config = dict(
    balance_loss=0.0038,
    n_kv_head=1,
    positions='rope',
    init_std_o=0.0,
    beta1=0.95,
    lr_head=0.0229,
    warmup_steps=200,
    seq_len=512,
    steps=4013,
)
Below are experts of layer 3 (counted from 0) of a mixture-of-experts language model. Rows are named router (the router's row for the expert), gate (a neuron's input weights, with its number), up (a neuron's input weights, with its number), down (a neuron's output weights, with its number) and show model dimensions 0-255. Each number is 500 + 50 x the weight over its row's rms, rounded and kept within 0 to 999. Numbers have three digits each.
Before each expert's rows: "mostly gets" lists some tokens that are sent to it at least half of the time; "comes before" lists some tokens at least twice as common just after its tokens as in all text. This comes from a sample of Wikipedia text that the model never trained on. Tokens count by the router's weight.

# expert 20
mostly gets: " JPL", " age", " population", " system", " %", "ization"
comes before: " of", ",", ".", " in", " and", " to"
router:552564546458424537544493473563463528555510550516484493541500474529509601509499507541477490513438558510499525521548450517515512436529538418514564558380524507485632529539536531526474450557595463499402558467524582527543455510504467426479516477531420512567606389482543503566508566423493478553489445486625461587425484365504451508494504540422563499487516540541406534524495553595602517548480506594416462450462366555483476455462466601527534478427522483518537570497579547410449433459435494483479514407495499436503538502522494399571402526496499548500426498521509491517494530529424491540490624543498458482540425484450502480467597463407461556528385504493521520455486465546527503502478556534558581507517570535435458546479526514532591490505513525463530580571530512531518577531561532
gate0:573525471495493450433564463527535461588543490517433609524452387399535569492556487468515536528492417456525560492506470551492555517542473564505495465540394398430576445574476520540522468433500494468498585483463502534317509545520458545527442520396531576425425476566517475471529546505574538564481476571563483511442506587502549493526504497555411398559465498467439485486479453561402445517514451384556579496546532430507561479500426513520544517515535506541591521528495580493565562504516491597451400448519537575472496500505511512410595463531471445492560473561544417551455507461536498490508518519488447505485463494553506583554537452476608509548625516484467486476457536514562418507596555476550444541521536405452485474484415521424498435483542517567478491508488528585458496492498469
up0:509440484395540518464560503437478529535501511496486577499557464431441523493416465503502467486574566511477443510413447456575474573488488546529504545499495556482439492526436486568490585469575434527437543592484460459573497434585486468531546552509464544436538555461508504476544468504575463486522539492551538522502519551413384573549487433470508452636464540495442571529492419616512498451482650467516514452485391555430492545484494491482457475442435436540439515588459525491566522497507548488426648440477521573535474491550539541550464542478509549468456550475540525553535508498482464411403460456518515487497586566533460540516513583466520538556490578516521510473491537541438438507352530526528498529455505466496480439530491429536407523481571561593503494545542480463456323561481438
down0:557480487485592547385494475487438489623501591459538559507424541502530527582483494443541367522521455455469532439494516506481518476518455471434456461454467489504495469463536535540528454515488477534469572481589503468422498497486411557664555511518400525543435479583580469489478494491495561550492518594635455543482485532422462480466554622554409485539487528479509561458501543530507579525499503449451546478522442522420491567442530438490414456496525530533473495537549519436459557510455519563403541598475418520475494423493535527430569606532566557442477590477518550554534561529558452509521554539575467521468489584446611479445507537557491507556464478472528542587444564472529514495449509527423489616600486496489529465467454530426542493475495458528581541535431514450437468450548431
gate1:508398434417481485378404518467532484520426476498477487456512578518474447536418488548509548544547482502553470471462521538487474477500540413572452526440428562546598443546507451464472511489484522469596427506503549520504579506543540488473405424637402510465487479508527514541574457513510555512621419497480495621521500479459462402493527476522564483529551475484525593566498519490589479662513465520521554489536494566527536424538449541490501558580478520535535493556402444420564523533521547446430502468502530539623506483494488493572548496530507465621530505564556455419416496535420450460484521482453512488512513453470487477490516582473489494471462453533590476404516536456427466491494551552453584477603614548532552477458470468571544474513496470456424466488478486406420528418478529
up1:451501585502495494571480522547466458519659465463520487519504517527490536425595512519489365483464586451499533470572484418525515512516513432445508517477531504499451547550483530495508518471524509445500553527513497542557560527537587496494454459452552552497504487509520488457532584480443508514515412462499483635428546588518479519455503592487490593563560533434528527464579490578494558488490514537536451469405473535401496426550498469502511558489452589548591512459455420387422380541460535497439521575420482442450548444533541510470495486647530464550600496552520420494593475486496614440518484572433545448487527559556503548502507486485470531520541494496419485537496635501473419443477479502455544505553426402576471541529565437548450403438460435481413469512500471458493479566468465
down1:505542456498472548589464628462518479387499487574579586534447578534531426596375552520551577544542487546475477485544531508549461464439462602521512468401465450499439530407621519465456463468514516435465475485520536445402583495549470506479497463474531476472483474519465493548516461567584542561537585469473459515508469453437475426519520545512482489448463494474554439564591511575449476493492478513637495480483475524550510602585554508445404495533493499508505544486497540531552597513579501614482471440461496540467518468401533426444523563525400562503494449505480535511497470542634460424524560576453566534508525474521457472485446500468493487535580559492609558477505554563534526453468594476485541430463545416533481467518467426491487525521494493527519453356496551412546484463464490

# expert 17
mostly gets: " ·", " Votes", "jan", " elections", " votes", "ić"
comes before: " |", " (", "%", ";", " JPL", "'s"
router:534496434586477423549463436402512405443521481588529446438445551509469476514550529402396477474461445551566511536519483462523608473523559503504428459448539555612450504484470545458462476492544544490561445544534538512482489509534510518575509527519446565514472440541539532518458552398475440496462466471446444580531534458468428478478562530506521524538519478604568539508535406494545577498499494500453486501452447477528575462570362540477481526442469515468506409423572425551408404567501483487410569475513480520595481473479501501479524490528455496492543560470648557545540537571515416577472552548597505427520623506477542569433565431481527542513469459484447506436450562575459590511524472533477422579538486540490395456447596527476448512557489528514503567460521501556452447534512468
gate0:509564452470569461456526494475451508417491429591498436471464530472496521515533531434448483468543494430449435494500549506476577444502409444494589449510486524500398527595491602528475479507436469536539519461481477497575475559475494532477539453470416462420488514461497418413490538487533553436509454451521426441462544428449529460461451543456529486455482463421453522479451594638507541499504495479472407477492363478569579406494399469471533538512398513526497422444587427513407516497461497582436414556388556497453518529482497470460440384508511424475597559558582492487503473483421390506498510506501441583558570580457518406438458554523571498462528569486502482496523528509525541606497479540530399531426511576581463472495479417471566499497432497490485515453499494448540526466515505
up0:560563505442502555565473552515514501494504537467454516524429471482475552502557550553501521475431434502482529417494456495626560536487487489508469604497507446530579485473570596530496582451535527515471570556514443461582392470497455536512424527521501526419526545524542473473460502564537446529609523432517484562521495503461509477577445494394443493453475551558621517524554436480555534419454536555455400540512485475422423529468568495440550540517496499380457513443475533537556452501545488437508455459456480380539580475481485461542507527494492471478515338425454476467477441468415574533537416390448469569570515489485523506471483503467490408539479376468570513501571485612566483514484562413576528566572383493517496509502465520480522486462490460520437523483540454607441459536526584
down0:426483567456465431487484549462480453421463490543561533436449520492496541513530446607429400552504502481565504495537621539517547515490471515458508547404437536565490498501575496541507452463474518512402437612427505466590576485480470530566461533453497519441543462564400509504553441528546496510515477460546530446430547515532507554581453477504522572494555582454518489445525467479511510542597453510557552592569500570475616414550458570523458442590443466574473528525494515460493384479464442488470438431432498507561530488505545362478476462549609514564417392526481503466457454494509420464488555448540553439523530521542501487405522480434530453446506573478456460603556464479471568530513461480505404540559464449580454538400486480462418499510404460491493495510556522464505530532409553
gate1:576364528429489517441468510515531428457382521445493508421416507466558532450501498536472472481529548492426493526462489517474533563580533519548539566478486507522525467514563500528502496484534520393400493488560537567570547525541545521464560510448527440489467463456526454554423507469501504480470507445506457519454407504488554525523510443401499474452500446526552561467479599513539483545524472459512526524452603439609454558489536518506541552469462530494413506617579489481440563485546383502441533476530416510416542476457488517472642471393496406438472468515508446578488442469411460413480389387435513443474395470447521556547456510522474491552476405472483489416527455396468461456480570476506475559343431522543435528509434559532523527444424495444536528522488493496454501462533527
up1:507406444450461518452571488429443516452590443515494462473551629529432428488450632439502534456420498597559422502454527483615463521497490493521408549543455470473343506417475471512442510468489392384544456465540517513499457489657523542469568464524419495488507541493475467471530522528479492475525510577484546550550559499486521528516585526533491454518538472516469512541488454589426566381539522471479499495539428556470547569522591446477530600490552515439484460586504576492566378482439565544460585475487567569541494515492473491503533419459472485489578617527530481493531489490518466544528519486506460488463585453495462460442485451544523501432420589479521494413524529598488429576453462527436509508565446519491463472536496494571567460475517524499501567504474427530440488437486552
down1:439496482552598517407393524518494474620566524492469541567502501584472543426497542479506501520510508410520445518465497470439475496547513527550470517540449529483469493560525521564512513534511488516540567538382524478458526522423459576571436468478558516458478515502539552445559508424499596462510540549508465572560424516495469476521477482447550470515529462417455451512508411542590432467665487474424483515443460576389489466449583439542429408504478507541415428464546548498476493471582623493515510484470521499489431486499549518479457596498575431481522524484455457395440550475582516511458569458514449458505479475492509481480562477492475559543516499537543427535427509500533450444515540337548512511540643499519522506484578516398534568478449475467437550511553604514569525385501568

# expert 3
mostly gets: " JPL", " MPC", " Spacewatch", " ±%", "i", " ·"
comes before: " |", " ·", ";", "ro", "_{", " km"
router:483480543460464534382508490480494438504591470575543553523389455496470526520478461615381457500584573539516515514528508501530541459531450561505428507464445426488493483498475552484520417485525543423420477491532540479496440434461451485641483499581518536453505485477458493464534563453557443579494402555532438548561483517473458460450531508454543482536508458572551468565607519469497469507504501544447563509489345459510485457433478427510475542497438483473465434489537523553425497475483512454510360545476434555592503447472533526443432418459396401475585542548490547574507490567543486531483546478594505463517538503457444458490473482535423475557517529480536502360527579523487500615615480503486507470537554559497503481490519431522540507618566576380495507523477549581506506491545433
gate0:444567447533493526514483440524466472455529470560504579615459431515452561494477469481471463496517453477576477438596493531437592524476388533527549513533542469491405541514524422547500487483536538524488587506449516532472501410531529492502436498482493485519639533457505495525424471517432465541493427479527448451393486423438475462473350545522422469439522495463441513520442563474570538540509533515470512476482475497451530449436411546488465509606469491420555483578443497424411521478441522471542456467461541664573431491516474522576425645554550524518550528517435502444488513429556545431515471412479475501538545427569460486579527506493478496478471467460445485410433551507445499540545496426488509545385528511523492535523546540444637532456546561435407501490559560429513554500455494
up0:511380468521512401403559441553538531526489584463501555555540557530568428493517582530475476505500484477470522475354558522540587514474489515574511492530503542408557508466580452505538518458524603439433503480479552370427536418499547514564465431403514526592485446458527511538507436503533485414563457498441423544492503426466546497420521476536541476569491445430572477515572516520519480464535524448444408487418470504503495446550607475596522537609570462557484538502464535486536485478405512465553538615519513533522480435505493427509445545560507565473429491417441530438507487513461554504486438584539573494504534439534528439502447564512517527484424412471553520518527408453485504524491488542473460493532483543595522547504627543514413552506428470601552453391501487464489498561508532
down0:511458494627532536521489396546431491494477610365502420433503471545469406382531540583511578459577514477493553565442498539467453503521517426410481487489454505481522482516569469410490468567506480448590563474577488541437509506498430485440590457476546579433507480446509480519440493468501559507459512489485500494455553578529559582445585501463496481572479557520407598380532543574577483584495475434429441512418443494504457487559500525464520633499516481590670534415469486464469576468464503518537552491578460460467567448511496428493535428469551536439456503551536509452501541502469484497495495580532471446443554458571466494557538491563564527479527489460476474574522544497461440508528437525472550500529423437551482470458583563400479515581539522500513479527494535548484568499550499
gate1:446500506464529491447458494447496439499489478554556489456499472488508572490575528524492540465581533514468552490507421555412426382590532486421489495556491478550469546530540422494508546556541507594398526480453511484535493447542548440519579480435519503509430465502509455499459508498577586448566475487506559668494514428560508490455476647544605479420472519534619513501554534494550525465574525433527508431557514468558382434484556555517468476552512585515540465377502434519479484425460469537529533489533510530467544453435487466404454422442541451523551533384474550475464450472515585539447476530394464471458526526517550527547553563479412482515459462514501478416560560515482469508560490493595640469525498481478580515447506406571531466499458508594502478481504430521478492379495488
up1:479480481505501509511477558472390464554526426454572509460495521474500415616439512442401464533521512502512515524478478493578436454454525511504450509527463437595479535533536525540501628508532439504387576470465547457464511455542594588507513544493543476510475499563477569592426508437584589584491423448511448563528442420483510517467479488460451519508581427479476448432428543513465555533414520485474581480415423547522494521519542535526426547523494539503522474566538468556414511482565450409538513501457502459499469526511376511506477516488591516433474503470434481592585552578406429502503392510455512458452446475461509414465328521559542599586585513553521515507483537490468479438475583453469509504485532458457458595522537441534467494443440456500498454399473535512573540563513510
down1:430556526492481615464542447435510628521449449480526494416539450475540527493541508471431427411567492450440602422478541490478419444501511453574471524555545477482439501473492433463420448372439505465499596394399479420489468445505488401552558508510539424506542452479441520489453514460526590490554503569521471493520470521496509588472518436573497495562421566567464525515485539440496427477501546492548491470491469457635496436504562495517483502541446461574507461561446377596494520507483593517549339463515538465564568516492516524552535516523532445544485521424504444573441562494407510542542508542543430484476430579527532529511577492517525528597525463462526567462502582527503546474564466539567498532499490382476496512568477530466486472519509622516535498448447505528523548514572450